Experts of a small language model.
Size: 9 layers, width 160, vocabulary 8192, 14.8M parameters.
Experts: 64 tanh GELU neurons an expert, a sigmoid router.
Training: a variant of Adam for the experts, 3893 steps.
Below are experts of layer 5 (counted from 0) of a mixture-of-experts language model. Rows are named router (the router's row for the expert), down (a neuron's output weights, with its number) and show model dimensions 0-159. Each number is 128 + 24 x the weight over its row's rms, rounded and kept within 0 to 255. Numbers have three digits each.
After each expert's rows: a language model's description of what the expert responds to. This comes from a sample of Wikipedia text that the model never trained on.

# expert 36
router:150126096098108120166098175113134145117128130043136128103133127139103100131111131160094128135200097096138106153131110142152150103126166135100093109133119111151099144149145127153101130126153088102161116136153119108132166115144102150173107128134119109162144112115083101135108147125152140135147145125155149111163141167108101110086106137128145141106142125138154134141094155086104109111105174140074148096129155123092105101141142125158112121098150134128162107160153150150135140125144175
down1:118183106131105171133137118164097112098126085146078124153134150118138112121109146142132148100123140155098130158197178129180103133146163116117135177122121118122151178100124118178119124143165117151107135118081120169109121122133153121133125137169171143146102122131100140103140141087140156143129093165118148090109104140066122131129130123108138120140125138097119088100146146147069096095147173118153127110149146115133108135155141114117163104142120119114107134115148100093128116106135132
down2:157177174157101135124137129130121091115110138118145155122139134110168131129105142155107152119087141117129157120162147073105157134091085110133136126120097110099156104159113149132166121110128076098109193134131140130130128122105119172138104161105159142156099132157126087153155094133111131121095072130136129158133166105121115101113116131114145124135160101149141105170117132143108132144161148101170153145120104109114137162124117141114094146129147082101145185134141113138118092111121074
down3:097155162118102144120136103107141182139143105167091095161121158123076144126131098090110159117122149130116105113118141102148103149115154116092105144119154129150116132139104110142153102085132159120119166102101147126143141145116149091133106135158137136135135162133168139119154089137117155115133145147092184146076143103108167190110083139105099175128107136133131130125123120146129130090139149153212104095090129109116120128123112119153121133161143156150097103140122100110144152118149119
down4:144129131133122112119135110103130141150165135176055109139127170142165137145117147140152148100105137192139168098128113173128114091113100158129145122164131142186124125144119143139102127133116161171113107115108135137129140134112110084117146121154138098093110139096137114091139146126117093110155111179126179107099152175135120097084150126113119101147133121158123114089103127158106110137175094107127113147119154155096070135113118130129141147130116134159116125112147098125163074132115119
down5:142124156159081080126090095103131111120129117150106096134174125139070159151117136122128123108118121085142129105158125096132131112180085157134141116152115141105133126128121162132100130134104166103115170096110139088123153139152113155137099135160112104121146120147143143144146132145148150120149125135150127123126139143171106107052079127106116096156136124137117141067147132124165156067179120155171123167158101106139156167130143126131120125104151137143097089124146122133118135133099128
down6:123125143125147134153112099103166151109113135121151093151135100153090107118134095077100114139108107134141131155134121145120151119091140141101128144159135136116124137137141142094133102130090128183089149158116130155102132137106117097133066134135121147041167174101121125114135133133130157119157125095107121151118091157117102137143158110128144158137093139150123156145092155114085098116146161116132154090114142140109145133118144160141126186132135158134064176120163156103153158116127114
Description: Biography verbs and pronouns

# expert 49
router:105124116173107109142103116123167141119161160086140078107117126138145094139093076134107177104144124148103122130123120119190182103152175105125115129129128097144119139141127133134123121140164086073152166155177094073135156102131124129133105152097131122139171099147114117156102150159156149144131141128162130126149140136120101106122135136158136148098135109128147159144144146115125118141077121118135157121126145155096098085111098165136111093126114142174167117146126119117101112110099150
down0:155108133118085102096114118119112128154125111146066155140168085122101143098140127142143078121146110107139115126124110136126141114093093162116173100148088134137128105129140134118121126119124145161124112117144151145125102157121111107165117149170088150125146089124147154139145108128114133116185122170154155143116090123082174137117131133162136139155148097118118124123141104173164148127110113164152148160114093172153153179149112110109169106112087163114128154088094113099140112113087144
down1:148134106123178142105173100091156150140131142070150123144131141098078144175127156128146147086123103081106074164108139155136113115147122127141148104159152100099149152135122130118120149100135117126145096158115159183085113130087142153126141151114111114162099171122118092130129152079131146153139113130086134158121124097106126103165099145154113179101135112127110133158103096110086115106122095129133150111144178106135174108123147114127135114123160118137147151154121132130113154122129112
down2:116156140148160165143064113106164114138135128115133104126146140110115120132138145107103101179144068161085164112169151115127133099141124079130146119136130148142099126169147138092091125142169073106146157096142117145141158089147135126142122126107104106137166126124122126125115110096134140113114117098144144117115153135154093119127158122094173128088135112116145131138147145121134141159150160154134143104111134172094117137093112175116050134091143146128128116127086153122138160089112153
down3:156137131112115149160166092145111147141128127185150121110113128119105109131129068121144121101097128108092105134131111129150119183155076128078098123108157115117139139138137122139129145180115081115116142155127128171146173174091092108149110130108117141153149134133135152099096135122119160131119126099150145150091118101131157094131121178120177154102182157139119143105118109127113116169138069116148131123145148115103131151088109107129121169152088125131138096154168106127121138109115112
down4:162143142144100172109091101103142114100122118109157135164166155138149131138133137118158162170067128146140128158166146111137087119120139095131108135080146118128127110161106149142081140124165100120107113136112118119147082130101159100156149127176134098131118107129128110136124110128146157100127115125097181126125122118128141117123165134150144116135115160134163141191099138095141124084166077106113108106136128183157157132134138114122115149134109084108080119094161119108116104105152153
down5:152125103115113106145105123111119176188122110097107145135132139115074098101121145152104133131141111180156062118111171107117106143113104126146109156096119111111076104117099181120139165138144117126125138114104107121092126131125142141127128120104133150080162153151102146177149119148143089100129178156123142128157148163119119094083138097072133125099079127153133125118163094144112164150115140162122120156115152132147154137120115146092120111133144140139135132092129140127154152127167152
Description: Articles and possessives

# expert 7
router:129129137149086115113117087116115150101152147124122112114095173153106130188133112148136195120128149150095142156127132148122119127143151120173137100097167095142134162125131149122110117073132121142101119109141117139153145141157119115139133161142132090132132107138137112132121155128158099127166141160116107080091121182116112132093144128167147104101155156129109098132114126122135169108117157153147152120072115128099089142099085119135147134186104133132111177103145116108138065123097117
down0:125129111138116136122125098126146093146091167154137090127102158079095172155110110149118150138109165122115112089124151155106087055104137113170127133126138119157114130139126165156131101127130125113145124097140181171172131145147160111109148116116108106124142159125112132093166182111092098144166174124143119138125100145086154145113124124120148124141186142164110115111093135143113155119138108105129116133159102083136115105132143127113086126125173125150150099163126098096109136150119133
down1:085110174110117102162146168134122125157189131107142138123172143144086097133147162154151117118132113139115097156071120122173084108118159106110126146151138112070103105126124144142154157103136132125113129135179153131150160164134125148150141086134122146119114143105137119123102118118095157153114140126135096109117091121150058124135123138155090123146106118100088137148119121153139103120145180125129151130171103145128122091090140151112099136131173117135154085124116114118121095168137120
down2:134154131127155103121132158123164112124104148127149145093119122139147112140117138159085091106124114159151153102163139109126085092092159159134087104115113160191130116122104115119117083178111165071133142100109118069120114140133115163118123102119136165134159088113091161158132141140141138173136083104151130167111110109139119120153127174135141132139133112125165149168115112113152160118106133117169132077174126120126148123109115106171156132126151125118139085140111120151124121106102140
down3:099156116142105135126103093117118141171141098161105124092162116116111146142129144141143119075114183138119151100105123155147125157121093164107144114140117130098120081125122145159135121163091090188182141092143144108131111176128121141161164131117095123123098123108124145114115139114141148108109140162146120109108074122128148108108148115145129173163122095106126137082120147108168088127149094108161115089114077167115126115140147141101130123140095128162155132152128173127101107159138137
down4:133156134112112069123140129148110095122085136116106142133137107129139122117110144132143120166143091112094133125150084126091159102107117071173105130120129096139166138099124142112141128152132119115146075164156089068105185094142135160134118167131144174142118095156115089130099172114116113161147158089140141170124142092102134118153166141102119090133153139142156127150093163135138148129133137150133165167140111132117128161157127135113161104129131118132130144148128120123157084100138093
down5:132131148122100107118109119134098110114074087151133131178123129120111119120131127098108110147102100149119117145121138153107115145166125113146120144128111133085111126125152108100142096122150145115131155157116135097118115134102148182153125117156146133117165121151162136096100169133134155113174123084117165101127113122098144116188113153126107135109159103185128117143098076130173119161120167114153123103163074173113163131128116118120131084109151143182098170096155167116134113137126119
Description: Place-name and direction words

# expert 38
router:188165131183135127128137147104119121112148135125099112134090101131119143133090097103128156118149108151098125140155126159144150157166160140124108110142131100151091121111129141129159131133154152125123129171128099109146119134146112143134078175127094103108143116139077148131101136078177093102150132115135126101144171131117101101100166121183166147122112154092163136106156173125147141116135123096132164091127147135121082103096119132140123099133098129175123128151116114096090090145146135
down0:163137148160103109119158112111110101161085140109130149140166136132153085149134115116145126142137135033118127138152135123121147076164098157077143159119116125117172150142117134158156158164124128132117109151133151132083094129128130147092129118130126128143119096129136141107109102087130122137102136112168120181121140083115149114137093138169134105124164160123155116152140130110141110103102133111161116134190120149113101144137161089144121119111131100093113112107085116123115175156092120
down1:116147117127100109152149136154150148115127129150167048146093090169088097076126154150142136112123121151157106164134111099140174085108130118140055125122113100115136179136151151106088112128136118137123167126081112118130124140072132132136103136139134127125145170138139142103120150164144141155107164104153101116134093138149164157135112138110098173142146128142134124147141125109085131144107109122131133108113141112137171128120089135154118148135142131113113108121150177150083092107120154
down2:129140122148153122123098105121124152122125172113180139155112093128138086093122122061134098158118150123146164089088145137147157165124103145172131144105107116175108133133120183092115172130126113109109128114104126127141140129146102124141128136127150183177085167128109107122127103131166131138125133106120155111118097127103147135169123102130109167169148147095105136127135139114190111118095103097133121093124128126153116118116112097183118111087127117147147138143119105167097146159097117
down3:145091141131109115168145088115121108063169145097102080188141138123160150072133161115145107122154115132114119153136099151110106111134113167146119120124141137140139133162090108106145108149136119168122163126126124151143103185123103139112126112066109162119125112132123159133123113150155158113161149132134096130105122116118088126089133129085151102117110159120120127152148136154130146047139097141120141151169108145184151150123141101136131140145128160119109117113105124112139096166133133
down4:128131136156108145104082130155134142093131100135173111147127112095136123145149130105167099113117131130142114112104131146164130176111141137167110109130077158137125135162103142093172153148118110161120153111140110167098141175179113154109112140162145114138136083098107142137144120125145112115101141122107107129134115124151114085092158119117126075089135163135133135165120155113130054155161146167120150108125093132082152099134139106105087153143141122104123128165119146143173093131102141
down5:152125127141144138145126140105126142127104163112176131127081136121141157116099147146146134095108115110121145148096164093140120127124176075144185131172042142104122109151119136114162132142115177136102099157144158107139112160122123160147159111101116153152134141148101117124083108116114171170124126126143154119136126107118167081139106135120069094119140106121100125146110104114107137100131119126134123133102123174105171086160147077144119135117139150139161116096162133144117114118136117
Description: Title words

# expert 56
router:119172161135150083158160173072141168123145115105127121095113125148107168124142096131121148128143129144126132119153129165160141158152120106148101126132128113131078148147104142058081091121160145080106125149117145092106136092148095149156106156146130095127123122136089142120108140114161088090179113087139115126147135131117083153149121144126150108119154116124114130142155167092137150111132128148103133110114166135120147098094103133150109155098145124152114127148161102158091135119136163
down0:131113172100131110140145121138092101182166126122101160107130080112117123070142098164084129136129091125146133112141109136110124139143130162103124095134138144133119094116119121159126127121118153105068142129115132176096085128165122105099089139152153102100130155150116149133153136113142169131123116132121105117103131107140104153134133149161104156075124157136149149132140215173130158127140138142170127140157101107132112122144094130145142153143167110104096135169082142117105110108128120
down1:155123113104161112144155124119133121086132137079170091155142112148150119168155084162172136105109101194121121127170112144099130135100120174109138106122107107111095134118167093139085120121120101153135130128120135145106128117112127128084167112125160115120147123159128143093129120114101121159128128169146132137086126132102129149119125084169140091157114088122083129119116137120150118179175130077124150131100117116089135164148142150110144126144112120171123140120136088126138158181145117
down2:114165145120141123128151133166156143100105170180146142099110146126187134128116110130142151122127151146123134113072082123103151111141131080167133161133149114144120106124168128106139150091137091128128156144126133107082126136091143143129175160117165128135088140080110110123100141129110119132095144087114115110130125091099128118170149133132179120166161094160101099123117117152088167145121151166131085139101161115116108140090102144139124086077133126120154127127171111129125130113117131
down3:123101132069124146127100103087107151133108096129056125121079138167155167119126147146121135139165143107127152153148137145110154154078173094161147131137135100166125141111100146126154120148122152161145115084157125098109085142179137113177101081093130122097127106131131134115107125162131122166160112147122100132130127131126117115185135136133121146164156169146121133130114133093111126136146112143116161183116113137126112159126124112125121107121100096077123148120143121147114106155085110
down4:111137133129141127157142125096128112123125141136124138105139134098123111169122139139166155095124180143113085126126131120138092158166128120128131156132112141138162123126116136121120119128137101128132127141167140163111112108142186110112142129078156131112097149120110147121124153069144092102101096096119173123116160094159043170128149147142093090159146191121092151109126126104119116065152136130151139089098127120106162168143100145155141122114105171125096110124155148137113144145113125
down5:182069176156119126135137139141141082164096103139123136115120128159103092083123124074138159158139141132107176134140151112145132153136089091121106144170134167145155128162164128105120114123134156140132131107135116171099130132174162119144153107124124113142104105148139133110119113096140147128079126135146119103119125130182158118091131119111108158126094131086171113120120141112133128148080119139159093125113125147135060163150113138132120134126159094122139100141104158087094113119109114
Description: Latinate word starts

# expert 16
router:120164146143151140133152161117143145088123121116128109152108113120123115131117114114117133098152123159152132125144101162166138125104159122101110075118143135157130119149126122165160120125137102136108142133133106113162122099148065132155093138148143081149141128141079060104127134129179120128152130103097142116156138168064099141101130117106137157134126120158101124093128142108129104103154155109117145100116111153122090101094163150140125080132130083179141118202138165123121139135132160
down0:109171096151118176123117129104157115134156139125116128100127107143143115078071107116137096082147114110090119097118121132116117098140137112143147105139101084126130108173153141135134120099154135115130109069117112157132111093130116118117107139144128182129112141193123142132155103146126151156118130125124167100113159138166129183149131128138160152149102137071128140171137145164141135106139166138084156160128107110118101159139096154130155148117133137110104097086119110153102167119166114
down1:138097091145114170143128095151109161119146137144119129117126098094104143176140131150118129174119138155137136144116114127095109108126156128089114146145178149157127064107151141125154112100127150138129161135147093118089107135149173125115105130128142107051113156113136138116093109150123147113131154099123141141128153128131134062101119136130117147175141131106123120138135121171122114080060138103136110123115145132169126130174108121136178124119104155133095104111101166139147141094166155
down2:153133116091140135179103094108095135125121137107121106100152153128123115142183126146115103144087142123124161122134137124137088119131123117142139132128152093157100181089118198146130148169140108112141092095112135102117150075160142134145103095128136151082117095158097098159119118093109145125153160122153097183086093098101112137115139139097134129163165100141141145144140118136134110154133144130082130121134122117120176131146107169122182158147106141102123153153110110146112103118112137
down3:097116090141125134148123162155107159093137133148094100129122125067169139128136086137088102115103120165131148177100172130145128122118124133111131185124118125133153122145125123120119137136137135159139166114150100109145183112129135121145099155101134178108099164125130149141135161096086131161094140084140129117117038152092130131185134099127116101128106132128113106133094145136163091138140121152093110104115127129129129154150139148165142147144123096102114119119115135096163132149104150
down4:130154117112137114123157110112122137142092101124104109140116159083181115155155121158143170107121137159158143152136137099137089106135103069118130145129119114150143097079128128076121127194142162134088127116115090145161133108153097094154180098089182118131161140119131131149139090176171142127125122124121148115135098167157137121108155129120113122116134135147115120103145147133139143152136148115099150094107112121115172166117159143139114149112085120140097094128094157094131148111102117
down5:118163063118095094169127150131127073081129133104135140114149104123122118092147085175121127136137146086135107139114116150129110130129148134121116104106094123136134158111139113130133139177094117135124111134135125100089115073095117087166091107161122122130066169139148111126119165096164144150147132093160167178149119129153128104131170131133151124122145143111116124114121151166119104108139115155129175148151130131141158184154111126076123129135126115146109126123093166124123136160147126
Description: Music and media tables

# expert 17
router:150150119119108106130108127115139140066144142158155123133114193141123101108168085095118143115168134123095118132172147132140181162133148132115138094122123122152113144140168127111115127124131171121129153122148098096143106083177104152139090149087106109157138144160120114124127108119169133110155106138136139099192152159117117135093115111121122124130130137113171121136132174102177090099119146118123108087143147152161113078137138092150107069094148131127138109139131116122148108135106111
down0:113116144120078140152141099106166156107131158107142076138130155148111120137134115174098114146137089120139112129182143106073121101130123136156123122126142158136120127167140139154100108089112105095083076102128130140137171110159138171109109100141116136109137127139144123142127136165170122119155122077127180144127141095102115146139131098114187109127156127132136125112149105122148152112104140128074139155131156143152111147136117088111159089095114083123163122117155114187122119153129141
down1:147123134155116128102115165162154134155076111085147147112120086116147133196128081143122125152086120131133159117124138078123106123151143123093117151149132147076125167154127134146128124140129114069125144076110110121158136121100149146103092130106113117130086149131137107070129100136152097167127123144170160153154136160140114145105099136109164136138106185160127130156116109150105135144132147123119124096106076139125153114075136137116138124152123106117162137135137148149167090120138145
down2:140155110123137128114136141144101111123119183146151159112073134146128137157117155108146178155142132135140148134163156122108108117104099135152171125097122113136099121108103159096145143128155126118108157115171135103110147154141081120141103095105137118103142150125079129100156157118114076125148124113102142094115107133179149137118084120141085124148094149127146153087093148128186158130131090198101136132163138090107123112135170101119133129090094122127110095149158110141124113134132151
down3:137133161159144110125117148122170106144101138168112144142133113116142121158132104100121094131100158140187135095139196134109135158119087119161123119070173145147132102100114141103104150184124110165088151109166131096115119089141124113152092157134134093111121159120101104130145102105107119082102143151098134146087139150110162138183155130125125093166133135130128088145127126103125157148145126139109148119138102154111087095122133152128139107107105140101099127128134125142114091116132180
down4:101080131185156143157169136149133116105121172108112118112130106110148113108153138122128114155210141104140166136178091137140127137126164130110083134086093150136109138135124127135114124103106147166151158127142146145122145130131119143133196151112093131115127106118100089150102130126130138105152145113103096141122086139102128177121141127132121124176101164126128109122106076127139144118128078112119135160112104071148116153138099166109132139123109120080100125105119147131141121169101113
down5:124117127162136140135113111164127122137117173124049143122124079117095128145141101131137121113115149120113155107136113144156116148124158168149145152127157177090156141086134116113131131104123101106121137144135094165108127148130130142143110104099132131165135173077153117162089120124137100133120139099134149148101122186101122141161112135128106132126090145109142105098101099094109154099122143166112141160156172158094110152135113103117129113143159134175097143092139143121095188110091154
Description: Romance-language names

# expert 28
router:152105167107121138177136111149126125137180132117141127115121177169112131162116109154146158098126137121131104157121120118140149155150151086160119093162101114174076135113112112102128131123146149148115116146115153124106118115184122125148055132121089102142129126111121129106132158083164108105126092138098113143130143178082126111116104111101125134124158145144102146132118110083138142111100162158126164121106114159101115106094110103155145130106103080141147157138166142107092128098141166
down1:139097163125163171137182162178090121133117153119142130099144172137106134094135119100131156118111135121112089121111115132134146139093107134113152116104111156150108105139118142116125134133185131093134108138156142163184139149130136132142148088121118129113095152118153091090142113137143111116113117123136145133094111151132165067106136091085131145143100143098109130117142129082138123182134125152105133113153155144055134100093135121187118143132126092125153097131124150174107123126144159
down2:150139119128090130115162129151117139138115158086157149137163157130142143101136113072124120163132100129153130117082112116166157132161119176097102135174118105119134110116191140128183090083134141100124173116096142146153100154104105110117145092122102111150146109144125134119143161140149120099073138116064142108125130116136105150139144161136137141139112127126119128118174096161123135105146133080138103135151116103151110146122114131117122161087131108152128075157139077157131156135125152
down3:111093098111104117100139184138127134167147124120109145109095155117101100126144099106163131138118135129144114115154132154093136124100118153156126127165140099138101131178078119138102142162120108094154087133117151127131133181108124137163083137096117110086110141139086140133108086124135169118167163133098070125127147136142117139150144138106139121132198103080143131154120132122149118158134131138117134114121109151126140162132143122143151155144103159098145099117046107146119174126127143
down4:101119149127125123150143121155174138163093108157137156153100125112145139109084153122122140111104105146130129142101131146158129133116116099121118108143147106126100133146151134099165144135121155145165158138149152189107162153197139089145132120143151155103117151089093177093140170161167096120097109102109106111121130162116096059148108121108148125112116159109093132139108175133130146143089153104174132102106143100121107120094156113117085094100145148124117145142121144120117127114160137
down5:172102144132164136158174159150103129169123125113172157138108148118106152115170122126111137151099115112155138119135120119092147158095129104115171136144150100138112130158133082104145139128133090118119113093123122133111129132175110134124139153127088128134103088101136172095107131126186117095094111117125140141089140138126093089139132152127141127092083137081175115124153116143156115126068174157125155111092125128139102110147100133147156157113146136137122128143161175151107117122122187
down6:122167107142125158113104140132133108149143096110103138107126103129137174127141106077145169141137112097111118137103114148138142139165125135131099198125136143096152153146142138145082094158133141130155094139145125102172140103108181124100163125154173099171121117156130083138094144118104089126112129085118090155130137140147123122159132152108111110117099206116158105126110096113148107123083098112108124100123139140159136131121153142134152140130141144122142070142119071152126105114134134
Description: Sentence-final periods

# expert 15
router:130142164109121117165108154145131148095133146121083137083098135116129140169104119136116172129108133139148132121111110133121121163172117124149145119132166154140133127146123121107135091122131105104131096152124126090107139119170068161153121109144100124174182130176123078123111141141155086111144120170147061136107124119115125112075146121140134128085152114106131125142140144110106139126117130112151103098116133199152128096163071098162106127145111136144144122138133151069135129142102140
down0:115104071146130177114115147133164127137103133163152117176114076166172132103106138113119153148143144162105150118108119124185139120106137139100113139133171117108083145091091142125126127125136128065120123135161066122079088100154096134141117102080092106076129151070158136157119135104129134127137132143141166112146106164132079145124124091157157145165134101106140147129129146144118140155130143118143140141117133125104126146131126127114142109088151141153147145131155126120165131133123114
down1:103121120115100118101143090167200134149146119140160093122148120132141151187132102127112132153101141068141151120102099138122134124142128151084114098133107142107107175182111115092187114112135121093173096121123118117145132114101177155089157110143175125165127154135098074138160111145094149111146127128156119106117125138163110111124140118125168093142134132140111137078114115121101140135104154136113112144141122084174126119093122129140165134120142138148134150127158140134117107092135145
down2:148126179125120113157134122151116153153158147117130099131134153128132151109147121163130143136115151109105122118071128147144123124134126159108075124132141167113157127149135119157119104118138112117109101133093157143098168118059169091121074137197136169091101116141086113127113122107101123143136124156130092153123149096110117101142100094166121124103102125106138107168130119157151135124134105153122151131154085110106171110132169132140155129137095082109124127158112109160081141139164096
down3:104118144119137133163126105157133135172121170149220099100133082100128126149146143124140130119142112142129119107168106135131129127144115132120118072081099104129152125149123118072138134096128128145144159142128201157112164119126096087127153142111105073096147095129148150138167100084125089099133150134153152109117100117118108112108147108122111184145129099115148127118121146129106111132116104117148122151121107127103140150111144175155104131102176106129135148160109152133145106153111144
down4:138134145155132155116095134124145119094104141085099117147151136138169095047114156119108148124100117162072104137156139078132101116191134147110104146146171131158132102105140096167164151117112170140129104114122091126133133107074131149148060174132099141116110177147121141140118128133120138136092124138155144172137110130139123123139123109100108105116141137126165119149136126151092100153128106123136111148153110166112166109132132107146115111139098123133138130149168083124120153121154130
down5:123158064155095101112139105097150118167131131155138108162156112124111108077155153111116114159137119120111130158121114138140110111083161110101097096138071103140141165085110156110097082138111142106115152112153087174116144135162145098082138160106131141133136102117141167164107122143127168146120122151135125094145139129129119133148143130143164145139131157113162105131146111162138093119144106124111111135109159110148132100145143146087098138168161100139125152138183105160153108148125089
Description: Taxonomy and scientific terms

# expert 25
router:174115165165147122132123130096143169087138132111135101145113157162131112152092094124120125094144101184098144163179127136157166136138159111130116107149144116172091101112145119110112114121146133119127125145112110132192119136173088156135134155146126120123132124111078115138124140120176069114161137134107130104120134135062111155120166112163162138093137141114136113103149168091109129110131141077123161100107107136127125126073125104133134100133082133133129151138118116111110143118147120
down0:140187137141139148132084127132093124090152128145112140141150116145186115097120156122103104103130130155111149105125123136151116096134123133110079143161145137155142131185112112134128142155124126123118117100094132145107095076129119128129148163183108084142103138129109106117148145117152102125106120134127156148108133162153114134126144161140108124147186150102183134133139099112129122178118127190123130170147117096082133074153136119122142106118099139070123120136174100132098121085122132
down1:142136152113132119116113104165119135178087110119157145129151102142138139137066140116097152145114111133137100107114148135102139160135113151122116098127096135152148131128130107139130130133142129119135055128109117128108105153151137115170162122146105113150116094103097110120123151189136108078138144154125169148137132130135141144181103114128142150074120080129106132152119110103163152149080156088140071133090153120094162134118099117125149157184140129109119146128142146173175147120124090
down2:105118128134109143129093093127111172096125102118126113172146131125076101132173123089089090129107134143146130123076126149142140141147091166105135168131131184134138149165107141121143137175170147122129153132136096138147112091140151143111108139140125135142150143088160119093121085121121147080125139152148147145126175114135130166175124136133120120133148141127145115123126125175112163136130122096074125095106062088116127143108156097173145105132139091148132141094149130101139124090141114
down3:109144145102149170141100134113132135120113107156153054139139154125124141108125126091148131118137153144102120087141106123109150167163119137117096167158127095121135125136126127170154144126113116131128100101106177151099113158070129090130146114127145101084115121141145148115138109144136120087173123115121116153090125172113123097136143114140121096071145159101132103117140079145125181142181146117111129156142075134143104118129116139126081146157164160097126161117126156133116172109150119
down4:068104101120119150111127120133120127139127161077145145131169101091086155158108131139138134158146135094133149156097116107171139112120145154131143164170124118118136117109125138148147118139148109088162144108120148128128073139081112087115124134150113148162152074113136113104092106144119166110136119109148086151154105143115110122145087145111114194127111110111121119101080154164076161193146139109147120135128105123160149137164135120157153124174138130146098126115113114131115133139118137
down5:094146092123128115176158112160093170151153124082117140121115147127115120159107181136118080112125117145106130109082113121122147141159160148124137138135119146155139132138125132084129170156168170123106141139127152099095118139113140122125113147130127101129091114063150120114120141110102112063139156135120091132091146127151129132162208129113130146146135127102146175121121135107142083137120148118154128113141129115136097155114118121096116148123127131136121183145144147142152145086118058
Description: Title hyphens and openings

# expert 47
router:134138142153098123131148102103136147099152121104111085117131149135131118147118093132120190114124137098098159185098141144151121117110146095143175087107155146149132143124123134119119111111158078130137114102151111132158139129151102121136139152151151098124096065157152128088148119110154131139155137096107135107120128177096116118104127158168120118123156134138117121110099134124107123105142111155103179150100160170116075123081092127135152148153133134127107152083184120153131089116088155
down2:115191131140126152139101129187096121115091150119119124110104134112132139134155159119119130121143113130112158151098167119164123143105109147109140133145179148083152133148144146132119113104147158149143142110145109098121087111131122178155081093095151130136154143104154164118141107155119155144067109124094138117077119133140140138155118123097177111137120157147157135086145131095119139126082169144132130117148127104108116127071148142168137144131152119089135111127124108159100074094130092
down3:128151145165152151112116147120126082091124120147171126130136135115151108109147138145121102082138152148145101137157154093107169171167143134118131092118140112149120105154094095141130140151149105124081108165110116131156165123178104142118122111125133131140185112176104105130149125130169118118120129125133107164109086058164155123107118161137123162136139106111172145096159103143124110058108096123128099105115115157129132080167151137129129107112145146117112094128101117126126131141122167
down4:129127135111153122174108111113097068126172187110091093103145141081115142123114132147096119140180094135120115149155127156118133116137137143138121094137126131100146122136116125129139162135109137093150109104128124131060149085144080139158105142136122141136178091143116129155121128137103123121162126142163115111095138132103146146120123118124133126165152144111153117150138145182123170159139099109113085134142083121135128144120161178103152124138170126107102135102063090131140174114134132
down5:129126117149132076119161105115144130106155139128160137155116149095103120122119142124141124160090128151101091135145134132039127158127105126074093110130104139114131114161131121135123121120077135117149144105163140168148136105082132144129144149081119141162110136135127108149153102111065126160111151186170125157106096088157141140082118143117118128155132179137148135141145148126115082116105102141142122165134144117114100114134163140170108177160107099101138107117147117149145112126128124
down6:120122120139092118140137073174123132102123146140091122151118127102118138122161082145147132118165104126143093152089128110143126135089196087164130124115148156126184160134131133141101165093144159149116135147147112133140111161134144131138137128171138138113108072080149127147124167107093108107129095116116138131124122135096133068133118087104159100161095172129145130141116144094133127136133127146129158127168119128112183137171159107138155104148115142136140103137125082146090112097111112
down7:166146125133056212138131147179127138119134137141136134122144107122125121123106123076085112114124125127162136127158142101156096097115110088144093128097153100083097144120120164150088117130148104083139144166122160106118178136143149134143143104158124153157117089118132124123118115164140130088143141065112164189107142098135103147113151086110109118123135147111139145115142132134162151161110125134096165114155135114119153164135084134154120131107129128106122114123116142146136115116151127
Description: Directional particles

# expert 55
router:151117155115102119163138139140109133126167132104147137123113151172096113148120098166144146115135117128146086139146103143136172138163136097147100087164126098168093142146138080114132139123156124144123132141106150104111136108166136108165090133124107090122147120120131105130113137101157095131118084151129093129118173184094121101096145085097104162121161161128116163117137118075122150096121150125140161125132114175113127106137128091147155107104088095124124180164163155116103125120142163
down1:110145151144163119122206104143130114158103118157139108121120107113141136102109136135148116081157161143141121113130152092138143147110113119120110130147137086129132164126135115133136136140120127102130115129157108128167086088119131118087131111189134162161111165104160154114166122115159124127037113126137095118126113124112133174141142118179153118143045143116118137117177091134107123131125159168129128110138154116099137148110148102103120103103172132117110103121138141135106117130149162
down2:170153153140135128139143116162115101144109149114150146125107115143196164138171143113065120116104124108088164130140122133113111151169062096109125144091098148106149104149141119113131083119158125074114157146152130107137129136102113074104145145131108110086121138125151154139149121121122107107142113107151144148115125117168111134182182136137131096117103131140096123104111125125116113106104124089118156178162131156127149137107119089159139128175133134147115132149139158141124154140073127
down3:131108129142097110119137129158156134116147125138144133136100108086140103116171143104113163111134122103135133108146105115107103117097128129120118126176157148080128087092143145122096106147108142145142123088158151103118122092132075126126194124124176149132132114115110131139121118146155151145172129146131099095162123146135134074106130119124072113151219147131128106126105128158163139105123165173141163100182108130137164123096114173129133139117129110119136079115106133139131129126162120
down4:120108178120142128129136142104115140134155119126134138121121141136141145117156132119147109147165117091181122119123093154088146131115123109135138151099169145132107132102048099129146123076131111160190065091182146117086130138172091079135109106116112139143152138146099161114158115103106131102148121121120110161108157130133145136111101139111098142118136115106106118158151136131148130145101162163109118121106105115133086118166177156145111127109145104150087130118129161126133139102165161
down5:158100162091112147155134150145135096098129086109111149126145124109154111147097135118147121088138121157125112133121111136168131119128154065142139120130095161142149146130080156143120150132098141125117094144180093135105125099086145102149125168114142114177105124150160108115147112184103165160125138108142155132127118101162089133147083103061111110133146127112131109114120121125138121177154145121171110100139144144154118160118152090115085118128100144130142081175103111136130140113111154
down6:146147161154186125128132157136177140053145115147157116092120127113140127139094156102139081156161103113168117132107123122140105127110150095124130115124179130149126134075085117117143099135138137110147144155173120144129128119124197104106100099147130163151101144121140172117139112131145117122103160131081116138141147125125116155121138154146174099109099133114119090098089121134135127124105125133162112127099144110114111152161159112092071147110129117135106138102156103112121180126110158
Description: Sentence-ending periods